config.yaml
num_hidden_layers: 8
hidden_size: 192
n_experts: 64
experts_per_token: 3
d_expert: 128
d_shared_expert: 256
hidden_act: "squared_relu"
moe_layers: [0, 1, 2, 3, 4, 5, 6, 7]
router_score: "softmax"
normalize_top_k: true
routed_scale: 1.0
balance_loss: 0.00654
balance_bias: false
router_cosine_scale: 20.0
router_bias: true
n_groups: 4
groups_per_token: 3
init_std_router: 0.00784
lr_router: 0.00114
vocab_size: 32768
norm: "rmsnorm"
norm_eps: 1e-06
tie_word_embeddings: false
optimizer: "cautious_adamw"
learning_rate: 0.002
beta1: 0.95
beta2: 0.95
batch_tokens: 131072
max_seq_len: 256
train_tokens: 906500000
max_steps: 6917
dataset: "wikipedia_en"
Below are experts of layer 2 (counted from 0) of a mixture-of-experts language model. Rows are named router (the router's row for the expert) and show model dimensions 0-95. Each number is 128 + 32 x the weight over its row's rms, rounded and kept within 0 to 255.
After each expert's rows: a language model's description of what the expert responds to. This comes from a sample of Wikipedia text that the model never trained on.

# expert 20
router [148 123 139 147 105 113 210  73 138 124 142 106 121 178 134 121 220 141 104 141 104 119 126 141 110 188  60 185 148 151 116 121 131 151 128 147 111 178  99  72  96 149 146 111 145 123 135 155  76 110 148 142 100 148 125 140  49 144 122 100 171 161 124 146 126 114 128 124  95 136 143 136 155 127 145 179 138 118 104 131 162 167 117 119 136 103 129 130 111 132 141 185  97 126  93 157]
It responds to: Prepositions linking a noun or verb to a following phrase, such as of, from, by, into, against, plus "is" in species definitions.

# expert 36
router [146 115 101  41  99  98  97 136 130 121 159 120 151 121 113 160  32 101 161 116 138  68 153 152 174 117 101 107 148 164 182 133 116 133 115 181  81 191  78 136 185 108 129  79 102 138  96  96 149 147 115  65  74 131 207 143 129 108 153 170 133 144  87 142 127 114 160  78 112 170 153  86 130 112 151 111 159  97 200 153 112 129 149 154 150 113 142 153 192 133  68 143 131 145  87 130]
It responds to: Colons and labels in infobox and table fields, such as Elevation:, Website, Coordinates, Spouse, Release date, plus table cell separators.

# expert 30
router [110 178 115 113 169 152  86 152  91 127 127 144 170  97  57 135  81 188 154 115 138 117 164 115  83  83  95 116 166 114  32 127 131 130 125 106 157 132 151  73  93  73 113 143 137 180  78 129  95 111 150  51 148 133 142 155 177 108 134 151 151 140 112  84  93 118 127 113 104 187 150 128 131 132 141 141 118 163 126  95 137 184 118 146  96 175  99 121 153 155 158 190 160 144 170 186]
It responds to: First capital letters or pieces starting a word after hyphens, quotes or brackets, plus non-Latin script bytes like Cyrillic, Chinese, Korean.

# expert 0
router [154  83 107 143  98 141 148 164 113 114 143 102  97 158 111 143  84 126 180  77 163 158 130 108 159 201 158 161 157 144 175  99 141 118 110 131  97  58 133 185 109  92 138 114 127 133 191  84 189 126 167 130 115  89 163  77 164  48 122 136 109 100 142 147 139  96  73 123 134  79 143  91 141  98 169 120 151  91  86 113  86  97 117 145 148 122 205 130  98 140 114 119 135 151 120 149]
It responds to: Head nouns of organizations, competitions and time spans, often in sports text, such as League, season, career, Championships, team.

# expert 52
router [161 111 161 125 130 118 157 145 133 137 137 135 190 117 113  92 164 131 112  83 100 156 126 119 232  57 183  99 128 141 125  95 132 129 145 128 173  22 148 203 156  72 159 106 120 152 144 140 154 125 134  94 185 169 125 150 111 130 131 149 128  90 103 126 161 135 178 121 197 110 142 165 122 189 147 128 141 129  79  94 132  87 135 143 112 105 103 137 170 132 156 130 153 135 103 113]
It responds to: Chinese or Japanese characters inside parenthesized native-name glosses, plus fragments of rare foreign names and transliterations, such as Mojsije, Ţāḩūn.

# expert 16
router [109 106 103 103 151 107 140  51 125 140  68 138 151 105 146 120 105 138  83 168 176  96  92  86 106 141 155 117  86 100 137 113 146 216 119 109 172 134 182  90 100 188 139 127 131 122  71 126 142 105  30 157 127 153 122 114 156 165  64 191  79 103  67 133 148 126 161 145 113 174 114 106 107  89 146 154 157 161 100 133 113 125 137 162  88 170 117 109 127  90 140 135 137 142 155 162]
It responds to: En dashes in year ranges and scores, such as 617–686 or 2–0, plus slashes in n/a and table cell bars.

# expert 4
router [156 113 143 131 156 124 171  83 121  58 215  97 129 115 199 147 156 144  97 100 141 167 102  86 147 145 148 207 135  82  78 183 109 104 140  92 135 151 104 206 183 163 126 149 155 125 126 130 123 106 155 105 128 129 114 122 114 179  96 165  97 148 158 158 177 142 193 136  64 146 139 106 129 116  92 122 106  82 151  98  96  97 149 106 119 163 130 121  97 109 122 161 167 142 107  71]
It responds to: Coordinating and or or joining parallel words, plus inner word pieces in longer words, such as encl-os-ures, ins-an-ity, cons-ec-ration.

# expert 49
router [129 114 118 136 165 163 148 142 133 128 128 112 125 152 121 114  76 147 117  71 119  81 173 121 132 142 170 173 158 121 156 128  98 161 138 138 112 107 117 140 169 152 112 107  81 132 139 205 162 116 116 183 103 157 154 110 111  92  96 160 102  86 150 133 140 155 140 176 150 156 130 138 102 104  84  88 158 118 147 129 147 130 121 119 119 103  87 123 108 159 169 113  93 135 125 200]
It responds to: Line breaks ending infobox or taxonomy fields (Occupation, Genus, Species) and occupation nouns such as footballer, singer, director, member.

# expert 53
router [143 132  96 116  83  88 174 114 105 106 109 117  95 136 184  76 124 104  88 110 121 101 110 149 109 111 146 169  98 131 170 101 136 141  44 148 121 140 115 107 174 217 149 123 142 134 141 148 102 128  83 102 159 140 203 139 144 138 128 121  93 138 118 134 205 135 117 149 121 113  93 192 134 124 108 164 171  47 139 121 136 151 129 113 178 167 153 142 146 114 138 104 142 145 107 109]
It responds to: Pipes and unit tokens that follow numbers in statistics tables and measurements, such as ft, cm, million, ±%.

# expert 21
router [106 161 127  84 128 110 139  96 139 140 100 141 185 109  55 133  89 140 166 158 114 133 121 139  70  62 104 118 150 122 164 117 112 171 144 121  74 146 145 101  97  80  97 160 159 175  54  95 131 153 125  55 182 136 148 147 135  76  55 108 141 148 151  94  86 103 137 131 198 130 121 143 175 192 144 160 120 125  90 109 147 110 118 167 134 199 120  96 129 176 140 161 189 129 123 124]
It responds to: Single capitals and short uppercase pieces starting names or abbreviations, plus longitude degrees in coordinates, such as B.A., H(onshu), 121°.

# expert 26
router [105 137 119  97  67 178 103  93 120 165 160 187 211 135 148 119 146  82 151 131 162 179 146 169 165 213 138 150 144  96 133 141 127 161 154 106  79 199 107  96 142 140 137 113 162 173  81  97 128  99 142  61 154 126 138  94 136 182 180 109 147 160 150 149 175 146 110  86 107 103  77 158  91 123 118 120 150 113  81 186 126 124 139 143 170 119 116 140 114 164 164  91 103 146 122  74]
It responds to: Possessive 's after names and possessive pronouns like his, their, its, her, own, usually followed by father, death, wife.

# expert 62
router [151  79 117 137 122 103 155 169 147 162 187  80 103 120 126  92 156  94 122 103 107 140  94 107 135 142 126 108 103 138 141 141 186 169 130 129 109 124 109 112 113 126 135 174 149 149 112 138  57 180 121 122 181  71 143 134 124  77  91 130  97 129 155 102 174  94 148 121 115 116  48 217 121  97 154 137  84 131 114 111 126  81 134 128 180 119 183 104 145 198 129  99  51 165 126 108]
It responds to: Semicolons, arrows and pipes separating items in results strings and lists, such as SUZ 3; CHA 12; and "Next →".

# expert 9
router [116 131 121  86 189  97 120 145 116 155 134 179  74 103 110  76 145 145 119  79  96 133 154 108 108  91  97 117 168  80 130 180 118 137 173 124 157 132 115  95  44 114 143 133 151 166  76 162 136 116 148 150 183 178  49 137 128 168 190 138 159 164 162 123  80  99 125 119 194 134  92 145 121 177 174 110  86 114  91 123 143 110 157 130 108 130  38 108 159 170 181 190  83 134 123 168]
It responds to: Opening parentheses after a noun, and word-initial fragments of longer words such as non, trans, dis, pac, mechan.

# expert 38
router [143 142 103 125 143 152 148  75 144 124  76 133 107 197 121  90  88 133  95  87 110 110 165 163 115 151 116 128 157 119 153 154 135 122 128 152  89 126 135 118 166 117  93 139  98  61 176 129 157 160 102 207 110  76 137 101 101 100  63 132 111 130 140  95 175 123 139 144 122 127 139 181 197 125 145 137 138 121 130 160 188 105  98 153  88 130 142  82 125 195 123  88 172 139 190 135]
It responds to: Line breaks ending sentences, list items or table rows, and == heading markers in wiki-formatted sections like Career or Bibliography.

# expert 14
router [123  95 165 150 161 119 163  88  58 106 148  61 105 130 159 118  81 158 108  94 131 121 133 141 134 158 156 151 120 114 152  41 135 159 123 146  69  89  77 142 133 112 149  51 136 127 136 140  65 103  95  98 129 126 105 149 115  92 163 124 152 115 118 184 151 100 167 173 110 118  77 136 171 160 171 146  80  83  95 124 111 150 135 171 117 146  68  87  95 149 154  93 112 189 168 129]
It responds to: Pipe separators after numbers in tables, plus "United" before States or Kingdom, "born", "per", and nationality adjectives opening biographies.

# expert 55
router [135 143 136 103  58  73 150 146 138 145 164  99 188 124 157 111  98 122  72 129 128 100 149 144 181 164 146 136 122  95 176 137  80 146 138 129 163 193  77 115  96 131 192  90 109  93 133 116 133 160 123 161 166 196 122 118 148 112 202 120 104 178 120 117  59 119 166 111 128 131  91 173  66 101 141 170 118 111 129 121 121 140 166  95 114  82 119 136  71 136 146 101 126 222 122 150]
It responds to: Indefinite articles a or an and ranking adjectives such as largest, main, earliest, often opening an appositive or predicate noun phrase.

# expert 1
router [131 113  81 152  43 122 172  79 138 162 165  93 164 146 118 112  50  70  51 138 159 109  80  98 157 159 184 154 123  82  93 142 145 161 139 125 125 205  69 110 146 128 172 131 107 137 120 126  74 137  75 199 157 126 117 148 145 144 176 135 135 142 136 100  64 129 187 106 141 114  84 113 132 145 148 162 143 106  91 151 130  64 181  58 117 146 100 101 111 109 155 115 118 145 182  73]
It responds to: Numerals and quantifiers opening a noun phrase, often after a preposition, such as two heat races, many names, several, a.

# expert 57
router [118 122 118 119  79 140 157 102 121 156 156 121 122 139  97 118 156  94 182  98 127 166 157 162 146 134 182 130 191 121 172 160 103 162 124 126 128 184  91 175  95 108 173 117 143 137 137 117 157 139 175 141 154 148 150  95 157 141 121 152 116 122 160 114 118 111  89 161 163 141  83 162  58 181 146  89 104  92  66 134  93 121 104  89 124  99 127 102 137 117 170 142  90 103 144 144]
It responds to: Everyday nouns and determiners after the, a or his, such as home runs, each month, all, special, court, university.

# expert 23
router [ 78  62 134  90 148 177  73 119  80 108  81 151 163 137  96 135 142  73  77  64 147 108 123  94 125 110 129 100 127  90 112 170 149 149 150 218 116 187 108 129 164 132  78 178 141 144 144  93 104 166  91 164 139 168 108 137  73 119 124 164 128 130  58 155 135 130 185 145 151 151 134 149 119 143 132  80 139 112 175 108 163 163 144  86 130  53 128 147 158 127 125 116 115 131 140 149]
It responds to: Line breaks ending table rows and paragraphs, table separator rows, heading markers, and infobox field labels such as Genus, Votes, Binomial.

# expert 31
router [172 155 159 165  95 130 145 104  75 143 145 128 146 165 135 153 133 236 137 117  69 200  74  96 127 108 110 121 117 155 100 128 150 126 151  97  89 121  84 116 112 166 155 129 152  96 153  93  95  95  97 162  77 109 123 126  69 164  92 126 166 152 155 151 109 137 125  94  83  96 199 103  81 136 133 195 102 117 150 187 186 107 163 159 146 112 137 145 139 165 181 114 122  90 109  83]
It responds to: Month names in dates and temporal prepositions such as before, until, after, in, by, e.g. 29 August 1947, until his death.

# expert 18
router [134 120 140 171 136 172 121 115 135 168 127 112 146  94 226 149 134 116 111 130 135 149 153 123 150 131 158 139  82 143  83 121 152  83 181  70 172  58 145 255 183 154 184 151 101 142 182 133 131 144 154 115 151 133 102 111  85 104 121  82  75 117  95 184  87 157 157 160 141  97 106 121 164 123 131  79 141 195 219 117 113 115 153  86 157 138 141 110  90  98  81  89 131 155 136 129]
It responds to: Middle or final pieces of place names and foreign surnames, such as -ville, -ington, -ford, Pash-in-yan, Craw-ley, Makar-ova.

# expert 40
router [126 115  92  56 150 111 142 159 130 111 163 155 124 134 128 135 148 144  84 147 133 111  99 139 123  98 106 191 181 126 126 124 125 137 124 162 164  73 176  50  97 128 123 127 136 167 108 138  58 117 137  81 157 139  81  88 161 101 179 205 110 130  90 157 139 151 142 109 124  89 144 125 155 135 128 104 109 122 129 163 106 137  93  64 134 105 117 197 154  92 114 184  91 149 161  69]
It responds to: Opening quotation marks starting a quoted sentence, sentence-initial The or According, section headers like == and Review scores.

# expert 39
router [131 155 135 161 129 113 108 159 173 176 107 116  94 164 129 114 167 106  99  86 130 153  73 116 117  96 122  84  83 149 125 125 118 139 159 123 141 104 136 149  94 192 164  89  39 124  96 104 117 169  44  89 149 101  93 156 158 139 120 104 133 114 124  87 196 146  89 136 100 104  29 156 157 159 130 140 144 182 154  86 133 140 181 108 112 133  89 136 156 133 109  71  93 151 132 159]
It responds to: Pipe separators in Wikipedia tables after names or teams, plus dashes in credit lists and month names, such as Kulwicki (R) |, Hunter – keyboards.

# expert 11
router [175  93 137 159 108  87 105 147 120 140 197 148 104 139 107 139 194 134 131 109 142 141 158 154 104  89 115 154 171 131 157 115 117 101 121 138 121 172 118  94 102 128  63  99 133 124 211 155 129 105 150 138  59  98 144  79 192 106 140 116  99 140 178 100 137 111 126 140 152 153 135 120 139 119 176 109 126 103 118 128 107 159  53 143 218 105 171 139 109 126 159  94 118  67  90 149]
It responds to: Past participles after was or were and verb particles, as in released, composed by, located in, held, for.

# expert 22
router [139 117 111  95 176  81 159 103 151 128 157 131 138  44 111 137 102 153  91 111 183 109 145  83 119 146 127 121 115 126  92  80 140 133 128  81 134 139 132  82 126  97 129  98  91 103 124 123 108 107 119 145 106 111 103 122 157 148 181 194 172  87 101  81  56 152 123  96 159 151 104 110 113 101 147 209 126 170 128 148 109 150 149 135 111 132 146 107 135 164 118 119  71  96 123 118]
It responds to: Hyphens inside compounds (spin-off, all-black, Saadian-era) and line-initial dash bullets in infobox lists such as taxonomy fields or founder entries.

# expert 32
router [130 124 137 164 142  89 102 113 162 117 118  88 156 154 134 126 103 170 183  53 145 177 161 117 162 155 145 129 176 146  94 145 109 176 102 102 153  91 146 225  79 142 170  89 102  82 136 125 235 135 123 140 163 110 124 123 159  76  88 183 155  80 152 110 115 147 110 137 109 114  61  76 130 128 169 110  96 154 103 100  99  91  70 118 172  60 111 153 118 117 102 105  95  55 112 181]
It responds to: Final nouns of proper names and noun phrases, such as County, River, Road, Festival, Airport, culture, plus "died" after a surname.

# expert 2
router [126 156 130 157 105 102 135 136 164 163 177 114 158 136 123  92 140 125 132 115 137 170 146 128 114  90 138 133 135 105 122  74 140 126 130 132 125 113 144 173 139 103 145 107 188 194 122 143 125 165 153  44 136  80 176 170 124 182  93  73 118 150 167 116 177  60 103 102 175  88  97  91 166 152 134 151  74 120  88 147  69  99 124 149 193 208 146  57 126 155 189 162 131 187 100  55]
It responds to: Pronouns and title words in biographical prose, such as he, she, General, President, British, American, and first names like Harry, Steve.

# expert 13
router [148  73 122 147 168 105 134 111 128 158 118  80 138 115 133 135 164 111  90 206 124 139  98  62 121 149 146  93  93 153  91  95 154 143 163  97 102  97 136 101 180 160 144 134 102 101  79 139  94 145  99 150 150  98 117 105 106 169 127 134 125 167 137 121 161 130 156 107  89 117 130 132 129 126 145 116 191 212 136 160 161 105 145 148 139  98 147 173 152 109 133 206 119 153 155 144]
It responds to: Linking words inside names and lists of people or titles, such as and between names, of, &, von, de, vs.

# expert 24
router [ 99 106 106 127 188 173  88 124 132 138 191 125 119 108 165 148  80 148 168  88 162 137 157 129 139 148 176 133 138 125 115 191 118 137 111 110 111 116 122 208 124  91 209 108  91  81 148 162 189 110 217 117 173 159 138 133 142 179 174 162 118  84 126 128  66  88 112  93 114  96 147 147 166  91 149 163 145 129 144 156 129  88 133 133 140 117 131  84  93  86 170 126  72 125 121 149]
It responds to: Adjective-forming endings and adjectives before nouns, such as -ical, -ic, -ular, -atic, public, Catholic, Independent, Historic.

# expert 58
router [131 103 106 120 115 131 150  48  79  89 135 106 119 128 166 126  44 183 134 127 124 117 152 107 125 101 126 139 114 148 126 113 154 168 116 153 118 144 165  76 162 127 159 100  98 133  92  97 187 117  92 163 155  87 103 102  79  95 103  60 153 107 109  82  89 122  82 134 156 132 146 124 157 109 155 138 144 110  41 149 101 110  78 164  54 154  98 184 159 144 151 113 166 123 152 118]
It responds to: Minute marks and digits in football match reports (67′, 20'), LaTeX subscripts and braces, and coordinate numbers such as 123°12′.

# expert 27
router [120 130 127 169 111  78  78 132 145  87 141 107 150 134 173 130 191 128 148 122 150 176 146 111 122 188 134 153 178 113  90 110 159 120  96 101 114 120 142 106  97 190 181  93 108  56 124  98 139 164 153 158  90 125 126 136 123 146 115 133 132  95 171 113 108 178  66 129  92 131 159  92 171  81 165 123 120 140  94 130  82  95  96 116 185  81 119 180 115 109 147 125  99  90 129 155]
It responds to: Past or present action verbs after a subject pronoun or name in biographies and plots, such as took, worked, moved, sends, stops.

# expert 41
router [147 155 117 121 179 153 152  86 110 127 167 169 190 131 104  77 178 140 153 145 122 132 170 139 139 151 132 174 181  78 118 135 127 134  98  69 108  95 140 216 128  94 125 129 100 115 134 173 160 127 154  94 198 118  87 123 130 125 129 156  90 138 155 114 170 179 126 201 192 158 147 140 146  95 170  91 114 165 124 200  80  95  86 195 125 139 163  96  77 144 144 139  73 148 126 105]
It responds to: Country, city and everyday nouns after of, in or a comma, often in lists, such as England, Egypt, water, food.

# expert 33
router [105 110 131  95 113 103 122 138 163 143 151 125 108 141  97 121 200 148 205  61 110 162 130 156 148 203 162 122 189 104 139 135  77 146  66 128 151 169 141 188 140 106 180 119 128 100 181 148 137 111 140 174 129 135 131  95 195  86  60 159  78 108 172  92 151  58  92 133 157 112  89 153  78 154 157 142 140  91 104 180 121 124 105 120 153  94 145 123  91  96 115 160 108  85  97 188]
It responds to: Common nouns naming the article's subject after the, his or a possessive, such as film, album, band, case, company.

# expert 29
router [124 129 104  97 159 152 156 102 115 157 149 158 159 127 151 107  97 121 140  52 165 119 113 104 188 105 194 100 133 117 123 110 105 187 143 199 175 141 143 150 143 168 112  62 102  59 120 140 165 153 127 151 140 165 178 167 120  96 108 188 150 182 178 101 149 126 106  87 149 150 162 144 145 116 108 123 118  92 159 157 176 137 159  87 152 149 158  74  94  94 142 100 148  71 134 167]
It responds to: Words inside wiki section headings and table column headers, such as History, Description, Early life, Discography, Density.

# expert 46
router [139 110 106 130 121 165 111 112 132 133 201 174 147 179 136 142  68 109  85 166 167 168 125 141  74 118 102 146 135  92 122 119 118 101 133 166 165 173 130 122 146 144 180 108 180 115 145 118  90 107 108  82 196 126 148 115 155 112 165  83 144 134 158 168  35 176 129  90 135 146  67 139 173 165 160  63 123 140 124 160 123  67 143 152 170 146 149 129  97 102 165 108 165 161 135  60]
It responds to: The word the after prepositions like of, in, to, also The at sentence starts, plus words following it like north.

# expert 48
router [205 119 109 117 165 127 181 180 102 124 128 119  87 105 130 139 119 160 122 139 111 108  82 128 126 113 110 131 121 107 138 101 154 118 104  90 136 125 113 131 152 120 135 145 158 131 103 125 114 119 205 150 122  81 151 140 167 134  59 139 122 154 156  98 184 120 155 125 118 143 101 145 171 183 151 159 121  62 126 164 130 112 131 182  90 129 163 144 134 149 129  69 159 106 169 179]
It responds to: Conjunctions and subject pronouns beginning a clause before a verb, such as and, but, it, there, However, He.

# expert 45
router [161  74 122 175 158 133 185 164 130 142 136 132 120 131 164 167 152  98 149  93 122 125 156 148 138 133 152 183 149  81  98 178  91 112 106 169 182 140 121 147 131  88 122 106 179  65 146 116  94 133 201 137  99 116 170  85 168 124 108 174 149 106 133 196 153 159 117 148 124 122 161  92  97 171  77 165 180  93 107 149 139  88 131 110 175  85 139 165  90  99 122  75 102 118 134 159]
It responds to: The word which, especially in "some of which", plus This/These and abstract noun suffixes like -ation, -ity, -ism, and closing quotes.

# expert 7
router [109 197 167 100 124 127 113 154  83 175  82 136 166 114  61 166 117 142 206 111 107 144 108 112 112  85  88 101 120 167 107 112 143 110 159 132  97 186 133 139  84  88 124 141 197 176 131 118  92 124 165  89 143  92 154 207 126 132  96 107 173 139 159 103 147  97 173 137 139 115 139 147 119 175 146 139  80 129  65 121 149 126 147 119 185 228 134  84 134 190 147 138 126 154 115 155]
It responds to: First piece of a capitalized proper name, usually a given name, title or brand after a list dash, colon or pipe, e.g. Mike, Barr(iga), New.

# expert 44
router [ 93 127  48 112 178  82 185 127  98 112 121 130 102 143 125  85 108  84 101 157 155  58 108 115 110 129 162 144  97 145 158  98 122 175 141 187 128 109 125  77 119 123  86 124 127  66 106 116 147 118 120 163 179 148 185 105 180 106 127 179 122 154  64  94 133 168 137 158 149 114 173 166 132  70 151 146 172 153 148 198 139 123 155 172 170 145 163 116 115 107 112 169 144 133 113  75]
It responds to: Decimal points and digits inside numbers, times, coordinates and statistics, such as 1:32.5, 33.87°S, plus taxonomy words like Animalia.

# expert 15
router [189 165 166 192  95 138 152 137 127 152 124 158  84 114 135 164 127 185 145 154 230 190 166 114 176 104 146 162  85 165 165 126 165 187 138 141  83  91 121 104 157 113 158  99  98 123 144 115 147 142 172  95 137  95 170  57 125  99  77 119  85  96 119 139 152 174 178 122 142 131 100 128 144  66 140 124 131 148 195 161  99 137 144 152 134 105 100  89 194 118 144  98  82 153 108  96]
It responds to: Four-digit years after a month, in, or born, especially in infobox lines, lists and parentheses, such as September 1994, (born 1971).

# expert 43
router [129 110 138 186 223 102 155 165 139  81 122 147 112  99 127 138 207 120  99 143 138 115 160 156 142 110  93 162 180 117 122 126 150 146 131 142  56 103  90 113  84 148 142 115 128 121 189 112 101 156 155 169  98 101 114 129 104 129 132 167 162 176 187 120 159 131  79 189 123 145 132 105 144 129 139  90 113 115 125 147  60 120 133 196 141 121 160 175 117 152  92  63  49 124 129 171]
It responds to: The word to, modals and auxiliaries before a verb, such as would, can, may, 't, plus verb pieces following them.

# expert 60
router [110 123  89 155 118  97 110 157 158 121 135 106 128 134 139 139 136 135  77 144 135 160 100 122 108 101 114 162 171 110  91 162 133  93 112 104 110 111 118 116  91 115 127 195 104 150 189 155  95 161 190 149 141 142 152 140 114 189 152  66 109 147 165 140 118 153 122 106 112  96  99  99 103 141 114 131 115 131 102 107 122 115  98 142  85 125 172 163 121 127 165  10 137 127 107 154]
It responds to: Verbs following a subject, mainly was, is, were, had, has, have, also, plus adverbs like already, subsequently.

# expert 63
router [172 146  92 137 139 168 145 126 133 137  91 108 121 142  98 126  74 116 169  90  93 183 153  57 173  80 153 136 153 111 103 157 169 174 148 153 142  81 118 153 119  90 143 125 152 142 112 128 164 147 164  93 153 128 147  92 145 144 114 139 142 115 157  99 106 116  83 153 220  87 121 112 152 115 113 141 120 148 118  83 185 115 158 118 152 175 143 134 150 164 101 145 147  86 178 145]
It responds to: Capitalized later words of titles and institution names, such as Hall of Fame, Eurovision Song Contest, House of Representatives, World War.

# expert 51
router [ 90 178 180 113 127 133  98  84 164 123 140 208  73 100 161 123  78 137 196 119 129 113 160 125 190 119 127 133 129 107  98 131 164 116 167 135 151 145 172 121 123 127 151 106 152 117 117 150 146 106 160 201 142 130 109 196 116 143  36 143  42 177 154 138  88 118 124 173  92 144 182 121 147  87 111 116 132 165  97  68 157 111 139 145 162 153 118 103 124 110 124 134 120  93 115 104]
It responds to: Short vowel-consonant fragments inside names and rare words after an initial capital letter, such as Bl-ow, Cl-ust-al, Can-aver-al, L-idd-ell.

# expert 37
router [103 193 159  74 156 121 107 128 118 100 145 151 124  89 107 143 100 204 135  96  56 122 183 107 138 122  83 162 194  47 120 185 114 142 105  97 168 135 126  73 159 104  82 116 136 162 117 169 110 109 138 113 159 128  76 175 147 160 141 159 122 175 143 188  76  90 127  97 147 115 118 103  59 152 110  98  81 144 119  78 144 150 121  81  63 116  65 108 177 146 156 134 105  59 164 128]
It responds to: Short non-initial word pieces after prefixes or hyphens, such as re-ass(essment), un-ac(ceptable), c-aud(al), plus markdown table divider rows.

# expert 5
router [153 134 134 140 136 184 112 184  93 150 153 148 147 169  82 156 119 127 222 117 167 150 174  83 130 107 148  45  99 168 145 113 156 120 179 216  90 141  99 137 153 104 137 117 155 149 116  83  88 155 148 129 132  97 157 128 105  97  97   4 114 132 115 104 137  97 145 147 146 138  85 140 201 124 197 122 108 145  87  81  93  93 138 153 110 128 138  97 120 146 147 141 135 173 137 127]
It responds to: Club and city names, country codes and stat numbers in footballer career lists and sports tables, such as Leeds, ENG, loan.

# expert 47
router [165 152 134 180 151 123 102 163 103  89 120 116 112 117 146  93 130 163 140 209 121 111 134 133 166 126 147  64  99 161 122  60 105 126 119  49 130  88 164 180 132 104  99 120 145 152 150 140 130  86 117 119 168 113  85  99  89 125 146 137  96  91  52 137  76 143 118 122 112 167 117 147  88 117 139 104 112 176 108 134 118 110 101 131  99 139  97 112 126  65 157 153 154 110 184 125]
It responds to: Short consonant-heavy word pieces inside Slavic, Turkish, Arabic and other non-English names, such as j in Újpalota, r in İrfan.

# expert 61
router [111 167 130 111 158  94 115  99 105  86 163 153 126  99 195  93 144 141  75 136 111 106  99 113 181 111 116 131 162 124 103 122 122 122 112 165  88 168 116  93 111 190  62 121 155  62 115 130 164 160  83  63  58 167  65 133 148 113 143 136 125 148 106 111 117  99 133  88  76 141 108  85 110 158  89 143 118 106 181 171 137  94 158 115 117 113 156 109 155 145 146 132 110 136 184  56]
It responds to: Pipe cells starting table rows, list-item dashes, and the words including, include, been, Preceded.

# expert 50
router [109 120 127 137 147 153 125 146 117 111 189 117 175 158 101 140  49  73 121 124 126 132 137 128 139 130 161 101  86 102 131 140 145 116  29 190 114 140  62 111 120 103 150  87 148 115 126 165 147 129 130 172 162 120 135  54 115 110 119 142  98 109 172 186 118 174 158 135 184 188 174 118 134  86 135 123 149  95 132 120 145 120 119 108  98  91 120 151 154  90  84  89 102 107 127 152]
It responds to: Blank or numeric cells right after a pipe in sports and election tables, and header words like Party, Candidate, MF, GD.

# expert 28
router [127 164 126  83 162  91 112 165 138 147 140 106 126 119 119 120 201 172 181 119 114 151 120  66  54 136 135 106 103 143 145 109 138 194 120 120 126 108 168  56 145 121 101 101 163  89 136 137  71 139  82 137  96  95 143 195 113  62 128 136 124  62 163 105 205 133 147 132 159 141 104 186 129 182 126  77 167 182 120 123 141 123 181 144 158 102 138  88  88 141 100 104 152 135 106  85]
It responds to: Colons after infobox or list labels such as Written by:, Also known as:, Constituency:, Alsatian:, and label words like Nominated, Succeeded.

# expert 42
router [103 108 177  79 186 130 134  98 136  97  34 154  44 114 123 100 107 146  97  62  98 109 137 124 102 145 138 101 100  99 133 100  76 134 122 130 173 105 147  97  71  96 137  77 130 134 133 155 161 164 132 160 118 219 124 155 103 167 141 148 141 114 140 112 158  88 143 135 147 161 113 115 165 148 113 187 176 119 114 155 133 154 107 178 120 118 112 106 217  85 183 135 148 137 135 165]
It responds to: Table pipes, opening parentheses of disambiguating titles like Jimmy Stewart (politician), and infobox labels such as Length, Born, Author.

# expert 3
router [128 106 153 111 134  99  93 127 147  99 160 140 168 173 151 135 107 154 143 115 154 151 171 203 113 161 126 182 172 122 174 125 107 147 106  93 131  76 143 161 159 150 111  44 162  34 189 180 143 134 180 116 141 121 160 105 128 132 176 182 100 136 164 133 124 141 144 133 133 162 152 161 118 102 111 120 139  98 125  92 122 165 122 128 121 148 103 130 126 137 138 101  70 135 113 143]
It responds to: Past participles and predicate adjectives or their suffixes after was/is/a, such as located, known, based, diverse, urban.

# expert 35
router [104 124 104 120 114  97 113 102 126 150 122 134  96  99 159  75 122 115 120 102  82 126 131 136  88  74  46  76  76 151 109 126 126 127 142 172 118 139  88 114  99 135  93 123  92 152 121 107  90 156 102  84 161 132 148  92 107 152 122 146 129 151 132 105 138 140  95  78 136 182 114 142 164 150 109 169 150  80 138 120 151 128 140 142 142 205 126 132 139 186  86 154 119 153  84 163]
It responds to: Pipe separators at row starts or before party and team names in election and sports tables, plus taxonomy labels like Phylum.

# expert 17
router [140 146 157 119  82 127 153 107 131 130 106 128  88 136 104 122 169 141  59 185 109 148 100 158 103 136 113 128 135 145 141 150 146 178 145 124  93 149  85  83  92 200 102 100  94 137 189 104  21 118 143 118  98 155 125 106  93 141  92 134 146 185 134 142 117  79 122 101 118  98 161 151  93 124 139 164 159 119 103 148 134  82 138 140 131 121 102 166 112 153 173 118 104 141  63 135]
It responds to: Prepositions such as in, at, on, during and near that open place or time phrases after verbs like located, born, died.

# expert 59
router [183 107 147 166 132 157 184 141 127 169 115 136  73 135 177 150 129 172 175 153 148 114 117 121 146 154 155 112 125 149 127 146 132  71 144  86 116 104 209 174 157 142 129 138  76 177 172 176 166 112 149 113 159 149  93 165 118 131 121 119 140 102 121 166 114 163 138 179 162 129 165 125 134 137 124 121 120 205 120 104 106 133 106 108 134 164 139 136 164 125  85 138 158 139 123  96]
It responds to: Word-final pieces of taxonomic Latin names and other foreign names, such as us, ina, ula, ora in genus and species lists.

# expert 34
router [155 131 108 131  74 162 152 151 143 162 101 114 166 205 112 126 113  85 129 183 138 149  99 154  71 110 176 137 117 117 185  97 162 103 135 158  89 233 131 148 144 128 139  84 112 134  36 124 119 145 160 118 134  64 145 139 119 116  68  98 109  95 145  93 139  94 170 144 143 113 140 175 187 117 139 143 139 139  90 160  82 143 163 169 125 172 127  83 142 158 149  85  94  99 123 139]
It responds to: Space-preceded numbers starting a cell or date, often in tables: day numbers, counts, ordinals, distances, such as 30 September, 36, 3rd.

# expert 56
router [120 137 166 193 180 124 153 129 157 176 104 137 172 124  78 120 111 122 160 132 115 120 161 103 133  49  96 156  74 233  95 136 115 165 162  85 119  84 203 149  70  97 119 135 171 140 104 138 138 116 133 145 168 138 150 117 170 104 141 109 192 141 131  67 121 147  84 117  62 106 130 102 128 131 161 162 100 180 179  95 150 140 118 127 163 170 122  90 120 152 108 135 163 137 133 202]
It responds to: Opening word pieces of surnames and foreign names right after a first name, such as Am(edume), Ke(il), Kro(enke), Bh, ibn.

# expert 12
router [140  97 165 231 139  91 113 118 129 168  81  86 123 124 104 186 151  66 110 128 143 146 110  65  84 107 120 120  42 159  94  80 130  69 134 109 116  89 131 173 108 138 105 177 121  81 163 134 145  99 138 158 112  98 161 132 192 128  95 110 123 124 154 190 103 134  90 109  89 135 171 102  84 132 117 132 143 140 165 102 121 124 152 125 176 155 144  95 128  44 101 120 141 145 154  96]
It responds to: Word pieces ending personal names and surnames, such as Jo-ël, Y-itz-hak, Rob-inson, Jones, -kins, often after a first name or initial.